Experts of a small language model.
Size: width 256, 120M parameters.
Experts: 256 experts in each of 7 layers, 96 squared ReLU neurons an expert, a shared expert of 192 neurons.
Below are experts of layer 5 (counted from 0) of a mixture-of-experts language model. Rows are named router (the router's row for the expert), up (a neuron's input weights, with its number), down (a neuron's output weights, with its number) and show model dimensions 128-255. Each number is 500 + 25 x the weight over its row's rms, rounded and kept within 0 to 999. Numbers have three digits each.
After each expert's rows: a language model's description of what the expert responds to. This comes from a sample of Wikipedia text that the model never trained on.

# expert 29
router:495459500533495508480495430498509538523537496522526505516523552554490450489500492439511515529474472484477499531512492498417474457460513534506445507524494508493515504482508507533502471502477488510487520476484494531541491516489510497508503539482492500488510489469477536458499486487504510519486479474463491495509516457487518520586515485478483500511520473459526519529517478471504550521503
up0:534535537495513513474500495510537529446474513466490531546493528506549542486503458515469518539507489547482472525468545502514537479505482483480509494463492494533450529513530479474505453553484508522501511540491509490516491441520506471474473529480525486515511450497497505492513520518515493488472485481535523516468500457535489486516539493505515518482542508531483555462520513491500513493489
down0:518476500517513519521544514509526516499474512492489519483492458509468525518514503526506505495487493515473496537500525521494479521564513503499508521528508516509479464539457497478504488499470486539523500499453511484521486515502468493492466529509477484476531491541508469527473569507504479458542476455476512510526535492495493452518441497496510589478529480541497519475503515480507524457518
up1:535485486470498489468458487508491482440515510470498525507545528479526500473464495521529468499510481503550506531507514506474557515516489451505442500506520517509510456497495469531501497469507504484442489475480504509495498482482467450458517547467531529574483473460495506531515486508500501503508496493473455438465487458511489536474518491484477513543521497493490521508499509498513547479505
down1:504485446505494526511466530509507463508500496527546526469515480506512478553504510481492451453526463520498507474522538510480492457504483525453473540576518493490465451506505481512490452479502518542488483503456525451522520508505468491516492472506453508477500483517525513538493528469500473503531466504525509486483515493510502513522501474500529475477500531508513509508504553524458519525519
up2:481493489514496457476533481476478480500471434477490504515499476487442512453491497530467492460465494475542473518504480492510473514552512522505495463517540456499487487495551492508509525478458487537509539516550500492485490463497486496477529492533500479490507475489504475503520547525512509492500486533529551472474494483508485487482530510479535484549498499468540487493507477515472437474502
down2:529496523499510473493570502464524491490529467499502505511514544462514507503501506496484514496508508497504446500490453528496484498471511491513501503508508500540491483509490493478479561512473489455508471515488561495535479552486511518481502544518506508526545437486503443529503469483479503539463545516489535536510531481497469447536509527513503520493515528482467466480499406472500523500477
Opening parenthesis or bracket before a unit conversion, date range, note like pen. or loan, plus born, aged.

# expert 1
router:444485468509476543445480469482516504516499445462505534472532521507484519504488542487535504532505495481541476538456510482465505468490510499533447471502478541528494505507463457499466505518519481533516527532509500525506541488513505474518498521506474518529477488492423516469491495494537545480495467534463489520505502509526513540542487502518487462509512509502520560547500488491510516530496
up0:491470484470444540501489486500501496531465488468436545514495522490519493464494505502515518517486512553481484530483492487502484510507511517512471520510535524542495503490485472516548533487481512510467538476530507456512507524509531527464496460474449504473477501446482498496494512503513500512535490487502506502472495509471458463545496484478500508518515499523525510472462515457497496496541
down0:527508524487510495494475468499550478519496487494501481506486516454489452486512511441498513519513512495473503523497487473512500499547458493530469507480510493486466487452509464559522520531486492492518498511523563507468469464515436499486526506500489469500531480492512495507476441468489484549489538491529496506485450516491507464472468523483477483475519477484541489491512446478493494520477
up1:459488521511505494521533528517473556503478497495512486516487514524486457469532496483491480525518468517531523521480495471540526472524524494484465465501536516516514502475510482515511527506504513518492521499513517540492499514524492475525497503518490490514552515543527531471460447494497508476453496522544498486547560497450465530486465533493504439485459441476470504505500510499518566510484
down1:524459490495494483482502460522575500509505513513479499472507476480490485530541523531488470528505482481518530481517492478483583525554450471514517504470470512513475527502495521474518505518527473483465523534521515525511509452499481502515508518502479465481488514475468471477506527557517448487470462516475514461483518512512480509534539488505500531510546481438519486531504531481495512512494
up2:488499511476490520487460515517477512516507557493482469499544503521455487500482499498454531477508514484516505505489473512490483478484505513510483461512433490539549495535484502490476495511513498471501456455456518502534507519478458522515487484465474508484506490522526506513520500496481565489510538494495490512506476492525495504462493521502481507484500483531579497487511475485495479456485
down2:496573525505525514466465469514565498499524506461521484485542524506491470472482496479523487517474500510461504490495524492499493567491505533537466456504482489511488505501503459505453484514470527483509537521514513477447481496495454501479529489499542477481484458519512476487498523488490538559525465527452530494525483531529484509472494501498530526487506483463510501450494481512518479507526
Quotation marks, sentence-ending periods, ellipses, brackets and dashes at clause or sentence boundaries, e.g. ". ", "(", "...".

# expert 57
router:489498482557476514491512487486506528476538496477474493550498515506457472460475499508503511502490475486505463511474439506445541484430520510539481507454492537477495531467469475501481474525483476483497532507456483523526493480446528503459481519471463515514482457495492481492482477504509525514457472478449481493519524500517510505563491506537473449485532478484521538536520489531488560542484
up0:492485518517477467544516508464529458483473476455471492491475519474479503491502529542465502504497463533539491463491495482473518495515480473498495514475519523492480500500496507592488504499544497497535527527481511542515515502546509488558564492490531496473487503519541531503430547546504491477493490490539524517474426488499454518506504498530473493503502512484512513507519482518506510516519
down0:498472498465454476503519488509529537538499517538534486497416480526440495487533527491520461515499474486520496493497530501471522446540502486480473489516447511465512481512468487546487498519502526473497469488504516540484482506476527526470486517513489534568501478499485461509500478529465534515485524482462526506556497519528504480517503507541524484520510520464534517500516477509475504491479
up1:527543464508474488523483479501477520502560451482499509471511507522507487489501485511492576485484503513519532480489524445502496538504520501493493521519500486475506493514496514524496500468445526531498535515463502500506507482496524449467515478472520484503473528509479496512462473512484493437482477454494535527481501578496522513510471530552511505469498511481590500513515547543516478480506
down1:460482521520538518501492491529469495507451517525475485487528496501529501488570521518509472512495475508474535456493528495530553482522455495523517505498498535513507443541498555516508495512497504542463541482472521498507479556503496482494507520499472472480496517527514498478524504523492522492556517541525468477517516526516551519536469502443518503500508466447479497504513485527523479516504
up2:482516459476489512442487498513555498489492512483515476547507481489478508467448506522499510506486533482532536489530498511522515500496527519487457479468511513479470525472509451508485541528492525450503491488487513527513439524469468517509481518506532503488522526481510545532547501521492491500548512514470479478561520549486519543524466486452494470530513521475473432518528455540485506477458
down2:482527526468519491519456502470463486518496501491509508524520513500521455504491472531521497535493517507425517496524507494535480521508517507551498487475456473501530498486484523484501514516487520490453479460494492428499461511487491493452502454491507460543529523478484515529502527452513516480467509499452487465474532524536540484497525513491482474510479517509490479494474542481502472485516
Colons after labels or titles in infoboxes and lists, plus including, include, such as, e.g. Family: Proteaceae, including: Museum.

# expert 10
router:440472499497491515480492452514500509504492468489466492529500539549459465547534519463522506512478495500480512514442478514443520487487489513504471506477490496502534526482515520519512490493484509539459512484499463528519504527486485455514510550513481472505489481484468492486506511523502490540472505473468483487497492489517537549583485483508500514470500516451497546500494466484533539507492
up0:518479518466551507489522476482511497488505490531480524512473474532507478470468494477491487501418531537500505556472472522497483504491490551497548448506467488560516495507517442481535520521476493494534532494475517490491515507516520448515481507469505482484510517511486500502492499489490506519519514518499466511494474457512445507492519503472483504501471485515473489470519516513509496518515
down0:462491507505500478484498471516557504511502463502545526502501499528511465524473453490517485515489521491507507485497482453509498450496532497535497486535426499532538485454517466460491497473466523510510485505499470503513464540456550495492426506518448510488470456493524543510467511455500497518514516515492524534501534523452467512498469493493494537489473498500495513509543518481530481483449
up1:499486504528504478556506524459526499490499525486491537530549497512507552515532516480523485473472500482543511551511511483467489471470519470475522504489526525467495490507502498485479493495483492514534522492516507477443544502473494484509489489489500496505464520497510534514479447530512543516507482496485485533484552527500494504544526509466476451458467504488457495484473513486500533483492
down1:513465473458486500518519517503539515506563476457477539526530459542509506512479471477464456522474516454519505490498452494508455473522493484535481556490500459485510529510552529507522517527479479501527484498517520471481483462540453509483468516513517534538505485479491521499491483509539532510513525482479520494503480498471504496509525504478481530515514502486459497463512485507510484477463
up2:517525511488518474445499510508505485513496490485480470528532517500482493458477515484434481494513428503494507459520515444505504525477557506483482537443548522489498454481538485527492460484529469503480532502471530495539517498496515507513473519524479515455482490447488486490507471519497512485520510499459511542488477487506483519518536466482532493518469499472491489486482484496486510468468
down2:529530495518532478490525475516453494485542529504449519507498519498495501517514475472521496480500555527532499496499523484465477506499544508505501490516529496522486454497503517489509541496511498523502533458529506478513508510501553504478484490450481510497498502505480482506488484501512476488510522454545511457459497530516495484510472513522554516477540517477513529492501490522476461518505
Symbols and codes in infobox and table data: the invisible mark in coordinates, N/W after degrees, country codes, currency signs, ISBN digits.

# expert 17
router:495505475473544505486465467515478511499544488486505515521505519483487521506529519470489499528501520438484514494423458496499476458453503486526457472488501508509518476464532478496540497512455516517535505504518523491494505509499528471486513523458469507531490459496474505512495498510491541528484476508518542486513475505504432523558505474499483499526460488476495525479537497531496470504513
up0:484463524503463496510484545554521459559474533476494517536547548507495545452450517485478442498494470486481533460496495505497518518517480488457455488492497515499510533566491503533515495455478451474515535474464539501522521500528478512500503513471494531507475503482475544467501532458555467504497507471493527480527529531459507509461525460502532509477499512479482503498496484521474524514468
down0:500484530529490456520544503511494543500486515509537507466505526487524522533488537493509508534478512462479503566467458465518473537499480475538485473527494510483487525548472488547483508522494467464477509527521499543502502521468534499505483467532522527498470512475501498495485482490467493534488495537532493483502486484473502519499479518531538549522464490521500498473502497470524478467499
up1:511487466509509525540476508565498525528499493455498511508475511524500527536519479531481517477503532472514461525472499505472496475474529468518496520497527541473472506493528522497500519538530532512538532509515500493504475495521519506512441475484494482490537515452516442497546471466505418506473443493522505460499502509528504491489542505532547475472507461454467516514529537514506478495469
down1:491514519531500508513468467472454498486518530528532499475513514490475497513501490498451466507467503499477517512520488475430483487496440455504471496491503515505507485469553495478508476491474478543513480500507489534485488522543488477474495494504489506519489528458504493503461488479506461504524508473530525505477511496524478512505496473489468474473491534496464504449539523555468512512498
up2:487524542521501509460496516486501496515519506484481473481482521495473494532536475506577506509529464478490505546462501465479486488503484455548501513510547496520511473495477466537496492468482469506525481521523519536510523526463511507519520535514476505496529470488495463508486456508478454504486520472532508473509512524472519508542449519517511479477518480471505541473476481507507544500488
down2:518500500558515523501490499495515523515478502530511480523569483535511493507515548480498502522520462532501485527531465511513492467500509457498511530490499497543486531509485526473520483487519453483532525519449516502467480484476476537465449497497491477485492464491564469470468509532526543487504510506538465518475465530464521496492489491552505496520537549516522497515526473489461501535532
The word to as infinitive marker or destination, plus into, towards, and modals like would, could, must before a verb.

# expert 58
router:481481521507483564456484493475512548535510507478510498523538498563481515490498513445486516483434507472481489495485492499484459503464512522536479492502462544547515475496528489502479515534464507530463497468530476516504549518515492477478473515519440491535474448488474491498496508511494525482503493511479564523537533447520466494503515501523475478467512494465509475497533462490493522514445
up0:465529484519538551467506491474485545511512478517533483506521521512516493480498507482511501493510469512517463488479488514470477462487458491507510522554500518504498491501490534479536476547524473482503526491475488527488505491479458495556484533498486522490499475523491481457483496504482497489491548510504518487495460484518466507496541522529525441514502507479506504489513474507521489443468
down0:519457510463501493504513477452472479536498482493500502511518552535579492486515497503479539482493497528464487504508514528455461481497502524517512490470453521509445512516556522502510527507547507502483458519483511533490486521509507457494530485446520500545522518497495519493522505478517468505492457469501465526505483501488478533531539447476461495490548518465525516510506536518476511507493
up1:518535434559515539476484513488480510544500554496474504499510557537458515500501484507516502492535572509518503483502489463485505492523468470498497505491505503498460480502452468485452496530477499485492491499504547544486535494515468513463486518497471484511478531529513486486518488519502464513498543522507517464461549492499464515506508450495516519514512536529518528547541522463525502580505
down1:488467516526502507445470530487510486495500515511516483499511468459495509464538489461511498480470491514555482474461506569519502467542494487505469483503503535504514543473509495513487483480505534507517505496472489528497513479466458507520453480468467549513499525539505533502479498498501448461513496504450542507495494501460523527460527488475549537526506501464531513465476528528495534512515
up2:496509513513498459471501515509487446514514466524483535513521481528476514491520496465512481498509480526505498495495479497476502544501510512517477539534514508480503462499529448476532495491513506538464449477537495501493451488577519524514487464526511492511511536553529516505511511461526512481498514490536484461452513469485559510505511502480501453506534486489465473528530474525490501498496
down2:518475513484487495485504444556492484505538498482471539465475485457503498503465507513487500554501491506472458519513451476457505451532548499505469505489462509475479528486479511474523507509508483481515510486486496488477496511528517506494492516517504529514542493451484480500512451529493466493515455521472488496479492521500466481488490561463480488542472478459455523471498523496507498524519
Nationality, field or role modifiers before a noun, often in person descriptions, such as American, Indian, football, military, international, feminist.

# expert 19
router:488485516516489539505456464513506543546498474470511517506535512488457461502486539501515520496499457488499457521484474533492479489473569513515481505493520502552521500450492483526490505496452497519502526514493476490550535513485521513501472526505496488530512465494450499492522480468487537502502484559502530478538506453523475525495513486478491473528489484482529543490491479511492531453459
up0:485521501495528546504493506528493500486534458483504486474516490501479475477545534514539532487534516490520451483481490530526484499469526463527480516500535512498519511440492500478492468550470506462493491498506500519528455523501536472535497480519486454501499534556470534484538465484469459503528481524511486524482513516509440536487473500507484502458479539458503448502482512511456497482506
down0:482528518491441540541499511481512507502469471534527525523532515513509519463501509522484466510482529529545517464490465538518505484534503458515488524535546504483531475501458458490481479500479495485496532516536479497485474458521506511464519516540526493531509492552490518510512501460430469504520483495476494511524526451494456502510464492482493460457480515504495476454474554468465474504511
up1:503515513524518477527498473533505468492474505511506506474516511531530514528495498514475498498497498488527528558441523544529478494488495501459494500473480551517495546528482525507525509485483485507512529529477545530516497467491516499479473506513476425486469513476516530471512493512503532505446494523484522497549505460506479556497535497492513494513445483478471535535500501508523557511495
down1:505490489547489527536472473527523504512552482508521512441485494509550507531530500528530469513494492474523514506491522496502522487516543538508483468527482444496490572470509519522496528488536473529511504514500519506546524472496456513524526518543524489482527486479490509518492486521472484479517491524524515502496485475473460508443521508512558506526470474497511496499496501507500501513473
up2:464511505466543537489483487484524556510487460534519471513537495469473523524491481477494501537526512540468502435484506481481491563550530483496479480502531481531541490477520474523500473482469436493494508510529483462564524474522469482496494550497505510504498472528505504473520495474518502500513465537515535512505457537497493508471499519480489501500506455507499526471479529504499535457493
down2:539513480504563526482454487527467479480548524487475501530500503476511459527477499491512518496473516534469473500531499490486509483511507491517520512509497484511528469484447444515496475495490501484434517498499468481508505520566459511454466509545525538561515485530466514525497464516504462461531519515510479474479477528462547493481491496464464495478501503488502534503493507443518558511495
First word or piece of multi-word place and institution names, e.g. San, Los, Fort, Santa, New, Mount.

# expert 43
router:467468521499491519507499463517518517526493481526499495484540526495500494485512519496485527463510507468499481545461481520467491478448569518530506481522477542503483517517510464493469501529435485530476499502502485514521553493513487481507492521488518486507524506504460470458495492490502508496460456516478529487553466470522500521534513465483503525511489475465495538479531490510514537485466
up0:463476492510478530498461491500530514500494482468472484513515527526487502474480462511499504501504508506507504462486486513494473495444518525511459502507511501499522478495527518518445469519466509509492491471515509453505499478470447489494455548513510472487501516547508508433458510437498479439503475518491505520514506516483555504501551485506487507462471453492481499475502481540496453501482
down0:546574496507505476529499525493478504488528488485466497512503540490461553492518506481465535491496498507483503511504481497486519469526487448510494511484488525481504528524498474524533457447496499489520468507486483480546537465535508537495520494488518488498490481472510479500482485498539508456483504563543512438503511425489466485495478510506503473510504454421518506494502508503530472473508
up1:547494476493532481513472515492521490500510512513493487505499481486483469502516522440488442482500534519502434479477525520479503518513480547484520535475489497458520510511504514508487495505475522472453516543509477460488502480502530475501497479487510524542462495453540495503457519473462532491488526500508511523489526495484483526499488481472520503514501510474508470511509506462478480521514
down1:510497477527515516545467499526504519528489499509493505524464502469524518500495440501440501464511485512541520493521510539505499492502481512560483491519524471481478460460523523524490510483476509513513516503511501535500511489455499485514483478510522483511493478480479505462556443506542513486468483504502504493503474467462523468488479476457516478444447511553480437502495502529514505540493
up2:515503535460465491542518491510522523536520486479540531476540515531482526520512490508526475483513528479480472507500501515497463466509514542556500501522505515483513516492533460492482504501462509526495540513504457472494492520458470538491464490490495512501478492485475519454478521483479537484499512423462535486546485523483474535525453457524514534526530482461501505463480493518484531500473
down2:522521468517492479480482488497516460491517489547463511499502484529547467511509505471463516526539497488486533540458527510509468499477534482481537455511526490508519485517524496545526528484519502483514517470520516526536491470524509521544514503490523483530509515461492488491544469530500520526488474532523526534526493487490546490469504487486522492495510513523475520511442481492493480416483
Country, state and city names completing a location, often after a comma or "New"/"United", e.g. France, Texas, States.

# expert 16
router:480475517486506510467489500506446475494514497479496507501515533526512465471514486499526500509464529476489485534486488511448487472483521536517450509480488494511512498483495467507443506494532490486494503491499452493538504497512513469499469497490443499527507465498498523511486514528487491487525492492494491465532515497529483546576539471473501494511484504479537534511535485519519527451466
up0:457560516483520507450532489494446499473524493516528492486504479516476523509512484481503490539484532500544482494476508461536545468527521541537567469525489489491528473517520538501485531491491518502451503514519511490502472519480493490489473554516478513505551481499516478471510509504464516517525474515490566477515490471470443482459512481535534465483528491459478431496496473493501534506523
down0:524496538513480503520527493501464455501493505518513557542521520486515485493480504496516493473543499504528536549550503505485486485533508508474492511544509500517480491510516531457457508489511503552519506489502458556472472532498536527473508529465462512483545497518491523501473530551489505500509504458524529510515543437511494524489506505454453500516506514538519514521511514480459468502513
up1:500477498516562517472501503554488491521521540546507490515529509485476463502488487483507488523481474479491507512499509499478542520474505463514518487492489519498496474512456511472481500496542548453505518489491477497504513496514549468466493497469516509465521492493471503517536486517469534473509525509470491458473515546527533502497478500512438445493522492456508477472484523457472507542489
down1:477512479523532501514507479489464518512471539464510476444485510496501545525512517467538468444531486510521487473450504494464518466445551451467526492517534516525499485449527470474550488505477521511494498490491508514463503543479492478514460467532533500494491472514513544524496494480497506503517509429487526498515480497495510508500508499527530500527487495516535522507542512489517509450514
up2:488578503481478464499505506523496525462500513516542475502503535469527506492465536488533455446505514480526538517511495511521475506494484513473474541478517503506502475487527484489487468493511475519517517527492575524520546484462516519532495459461455465493497515471494485486536506529525525492520475515489500513464496504496464527519422510502549467487528482510515497522506510502538537509494
down2:509502462514463520500521484505503470510498533484494485498531504521496518528550505505495554532505469496532497521490513490498518511506533486482498535450498512525478529536531516529527527460506549491465448491472477460479503536505471537481512531509567499470453502490504501498498501539508467525479459494509471496519517464492472467542513544499481503557529496480487487494506549519513495444516
Commas and comma-plus-punctuation combinations ending clauses, introductory phrases or list items, as in "Until he was five," or "In 1954,".

# expert 21
router:484527493520496490497461469487479483498502466461513515506522523516462475495477531505556493512448466482543496490478450520480504471472517495539447470510512514523504472474504479495499508519505513534490515452507455505498558501509497457495484499500490487532506496493451490498493460497536508486465481505523491456548460490568489489499504509521485508488502482478498551482515466483519510489483
up0:484497503492529512509518544511490444535516479498464518506471555518511492427477508481503489494518556507467513500491547458512497511481488490488493508513486512498475488509491543537495472494521472480568496515482455529448533558479499471516532504502489480519524470472490465497542488582479498502499490490498517438553481507496503480537473532496439459481488505491554520524500510461506511515504
down0:506514494509474508495500514505512523504481522493538488489478447472475529486528510490493505495494478502502472491484481548521459527474502504484541504545508471454457524520499520494478537494494552515467528520552469530504524478538499541510479576460505470474467462473524538521514526485521511500510459546501489495479511517541518525491499486513522493528534508493479529439543495486502513519538
up1:473513493532528481496543488449527538487534500491524514458514487446485494525534515511520501537498539476529485522495473508476471469465514487468527469535503506550470463548483531492469480519515476534501501512490491493485517517482503496575498515464494510531521514500503490480484529498537492451515515493482496457510494512547445454540551483514504544533507463502503503457486510481512514528497
down1:515475513463484506481478518509452474515516478483482501536502525509493524507482507472510487461494524493487505496519554463520447527502505503505489488490505515467517528506492492471503502492518513522463478509484530510475484536523525499481516466487470484505429481553450469519545486516535540502491533483497547518508465498499552530550486538507493452466532502533491564536520500558500524514473
up2:516538538559467529528491544454475471509446540507466507513483506472527499531493524473521516514511516465478513497510501500515503515501522499497510498511475535485499502517480501533511491463505478519472501493524472550532503512532475478448552495460544491463459476519474520504530484498463540526466505477475462499536492516513507531559533517502491506523487492535505546502518577525507561491470
down2:505532508493494501528482525475509532527469508525492524525466477505439477460515470535507515526504507497484503502480511488542489515508469512494510511518499468527529468523505530490522499493481469528517462490443488497517498500476525462563504531484466479526493494509476518474486525527509475486463497498515519495506464490457520496488488476469503505493526533495467478531486454455500480512493
Personal pronouns starting a clause or serving as objects, such as they, he, it, him, them, plus some names in subject position.

# expert 52
router:450499517500513492440478485493510486500516439430516502518509506516488523490482508480527496544511519478506525487456461521498446508452495498536492499463493544528523506486518508516452532522517489487500538460530516502509512508505489472480527535455463514513479516467473456521485508478506495512465478486496548527518509515533497503542474490506482478509503477491506514501513507526498521474470
up0:496474491512571520489500472533508495488517446525504462471517530524547503536519446479493499515465546460486500511522524495529518504485525515469479477489488497500544510434501507524522491520530515534460502485501519508511478549519536498510521473458485514483495475494512507459491512528520530455490501478459507485527517518489455498538494496505521483506484512517546498539526554518450483472492
down0:495521465475513461449484529549555529540521484505512485499472478546504499480475537502493488517547485488502514485496503503514526489521479505496480551500501523537482534498497519499480486501516512502497513459500449499488542501502459475453542526480500458569468513545469460513492481489475517515514468508488458523502521524516528503529514480514515502508499495517498489472526514525499520512507
up1:513534488483493487468459474458489509551534482487487517499517497493500539502469461502511465521434481456486512480499497468555527517492515507531507545495516502503509469505504475519497510471451517504520473496499503529551482452518534538518508495489522437503521557481470467547506471498489450486513482554513516489479489534521523526527519520522476469481539494523469458501535484495524546535512
down1:516507503486519451508493512486497467499489478495507501489477406508514499504495518479522496477523491503491515479477526504491477464469518503465520514513488487474478500475517511473487505500477495516504536475505482480488538467490468472514489495499472508497511510471473491472538505477494502527539484544479519500504511480503524515457484479480485487484465542472480471534531544512475502511535
up2:477536476485497497472491473488534484484509464468497553544504497502489482512486507507444519515495506498477508450496538479515453499477499528479494526453488472523513484540520485498495482469501483517524496494511477482451474467458528474509451503467494503508532501470520486458487515443519547496511482547497515508532552513525507494529470496513490475481477467481492504446514493512433493509503
down2:505518517491496506511486488495504475475512503495477452490508510529505477507460480509482507482495498533502530497498504493498481493495484537469542500484549518485481495469475468505538508505527527449492484463490493522488501473559509472440464441534503515534509459535476501542475524499498493493500495533549486454468504449494487528511537473463516494507468499550485510526473507478494538488475
Coordinating and linking words joining phrases or clauses, mainly and, plus or, but, &, while, However, as well.

# expert 42
router:462492513512472522480471494526498521525516428485513533530503552497470503486513526477496510492459444501506498479482505535500464483464494499528451502498495496516514524457488493512497515555498493526471563491497492532535502509517539514503485501492446437537477477502474489506483487488530498503505485539522534489517497468528514513565499496544463479493488491489520505495517494521541523454465
up0:488491487520542470494568507516491498490464513494489504529442552511506523431452489480471502494545475514494480497456543503494496448460537518513488550515448486489483516492521482499482534545543502490521467573474513506528491455481486482486494511522492469446507473556507479503481505490472491484524488510561496526542472509490510512505492498508481507515528496500481526530504501526548497499487
down0:485463438532518494475541480507476455533486541482471491490520476531537463508486509515499502521484532510518459482442515498514526520497501480547487470526476517516501521482532469499506504472497497460484539481470517517482502567525517503500501512477465502511538507508525487489511449464497497500498482515508540522519480496532514484468503517488509441487559478523482516511514507515470484498508
up1:485541498510525544520500475505509468508509478498474470482551542475474521521511521530521508527514504509507513494451453504506512518481490489518536513509498511529518516507447501499495460482530502529520466470546481535517486444533499500515458511504504505515516450505502525482507516565492519451511505493517492510531516504515511493500474511480494505493502496486549507519513562509504516501484
down1:507535490536509488444514496494485524545506521505518493500514526494490496459489522473489565464528514496470482488489535546518475543558469509535502514510493452458529532492526495480452547468520510458505485533496546520498531482520482505485479466548504464498517500507501457493458517481498482527527511509509501498494472489491531515490531498490535506429517507504492460472487513472491502479512
up2:519481561478490468510490475499511501499507469468503499485454512533510498487501484489482527515466508485475499465459516499445472523462534505495484467477520506487477494546523508499548514461467528511497523515484515502511513529463466482507532439459473512535500495470486536535527474486491525498508479484531500523499524499470490507531539501507514520488530492481519480500468514502478484485525
down2:492517504517494507472485479542538510509482515517476500538467504528464496527475494469468484501453463504506501471480491531483507482497507504511513517493475523477430465485512504480498531510542454486462454489469463500493517511509507522509498475500534477503455469517507526514476519505506530507499458471456474468505504503493514476555496484479466499493488493480520494491485511502525505472534
Pipe separators inside table rows between cells, especially sports schedules, results and data tables, e.g. "Oklahoma | Memorial Stadium".

# expert 38
router:496518522537498532480477438534492549550524472508525525566531523497479505529541544492494555544496518494484491549493501488491458503471540498531469482516504493521508486517496436525499486523512458506534541477463492502503509495471504514509493507503464468495521483485484473503484492494542507508475504490479513443511500484496490517585496475494485492514521477522499517517524481499539496487472
up0:461474514509490519463473461479465552525495511492516529499462526484472491492457533473504487505559471420503488533505489492459480488499515487501498475507526490509467483490536505526535519445484496513488523528487537514471527489492525477471498537480520481508471477496483451527537512487500477504511502486511506516548460481475485493536477455479501527481498521555504483510489518495496462502458
down0:494485486458474449498510495474520497482508488530446472532490498507526496506472505484463477468488535478474466488495541509491519508519466582478501564464496474480510539509501447498507462512548489484527500487475473503451483459483547455521470500522473497498503479509523484477460491533483511510533471459469513534460518489466531502557509486497528503527461502480521494489500519538484533507461
up1:441504501456501489530497500487506503525526507511473494547490539510461477495538508489479511500520502498502519532517508476484496457509566504473465476532482489484519497551509517515535506470473505474499492457476458504508562507499484509526509458471509564474502504470510525488463495454464511500473478495487513479565505503520489530497493521534533472473507530499483471466476491497500509508510
down1:501500486530476499440456504475501464448511480490514484511536500525520509494459498575517495515520489527470529501498458478513511535517453493471520476504506505473537522488508472483485457512520514457513520476482538501473516500510552460511506497513483512500474512525466539497517506537500506487510502492483513506566465537531491485466505546470531516431538519536490555513472489535477525500475
up2:496503469497519480480460491510495469520460515495520460474511442526465474481528498467507522526486541495536504547502481533470490526519490488547523481497499521513507506488498465518507496538487480509485471488486541501461484454495515507523534475457481473474497505486498494525476476485533537514470456480502512464495493548480523544514505505514491449481529517509488525485483498533525508511508
down2:521493490486530490521476524493495467499483495493474498491486465520566514472543512433517506452525539472543524486478517505512485512483505491509482477512489486526492446512525509543517516496537465512498470518501506489501504457479474507487496520491504517509496462507523477503500506479514500486491492513550415479506468493493455497475498548483486493490452505515470466507491517495448470504532
Prepositions linking nouns or places, especially of, in, on, between, across, near, often after names like University or Department.

# expert 53
router:469493542514489551488474496498524518502507506479483525526505507549485524493514499504504505512447484473472517517485496517503503514478518500571467509514465553531513487487492491508484512536432484524504526489491457534474521488494523463481479538480439463496521464494480486491498515511503521461451499530513525514561490480553449522517511502505487513499504474440527517517539450500507511482455
up0:528518499487510545522444544516501515530494464497496490521504480487540465515471483512527486443467523478440498482476518499512482527483520534486480506464491491520483488468492490478490481481493491516524512533462411503507506480562465471508488548493502512540516497467522472502484464487491504494486506505491493500532501507531467488482479470472500524473483542476512505518489488514468460518501
down0:467513535474492536541521474523493477448526503476514484502498498517542504519474475510511501446495548520519468505508479509451480533483496496468526502499488462535542539537508462476526519500518496492490498477499485472499499443474519534517504522525496490488490516518492519445516550546513492515546490505501483488510475492486504498483498491551523541517512477489515527522556532509522484462508
up1:458504467529473476476501489535536501489496466485505524528490537515501497494480500503490477522480542474488493497536479498492521527461464520530486533515474494531536479505536471493499498511473476513527448496535479512487521524491459518497525472454505449482523526500525544515547533492467488449520505525491539479529525488489483509505510493468513479513482485473474526496550492478517504522500
down1:527494509549516512491508500516462508518522521502525511490503521481489492522512501486516447466514462485504457485470463443514497495507526461507551529493482514462460515504519532524516526497484516516492505518535541477470459546538513557482515478518486529542483466472466489515474468491495487482483487517518498506504509474485499533520475547478491519447540547505499516526507502507479520483496
up2:468453487510530530481503515507509501509499496493473495494503495474464515536484507498481520485506472496472519480485451536472494488460491538529540507470491482512509489481502498520501490470459530492512487493477496519532544490484486525561524501517516538490524482525504495504515507509547568534490509480455513485547540518520495476531485524460514526506487495459450467506477542502498490482484
down2:479507480454501519461556518509533488481506527507540516520475476505526522497513489492497477470501456507521508541460468565553521489458511487494449473472466485512496428531510505512518531473499509463462502499480517514531453517521466486518507516531516477510485456491522504525510502467495484495489487488505507500540507576489477495432470532511459552477488457536527514517517498506503517502485
Adjectives or name parts naming a nation, religion, color or organization before a noun, such as Jewish, Black, Turkish, Union, Red.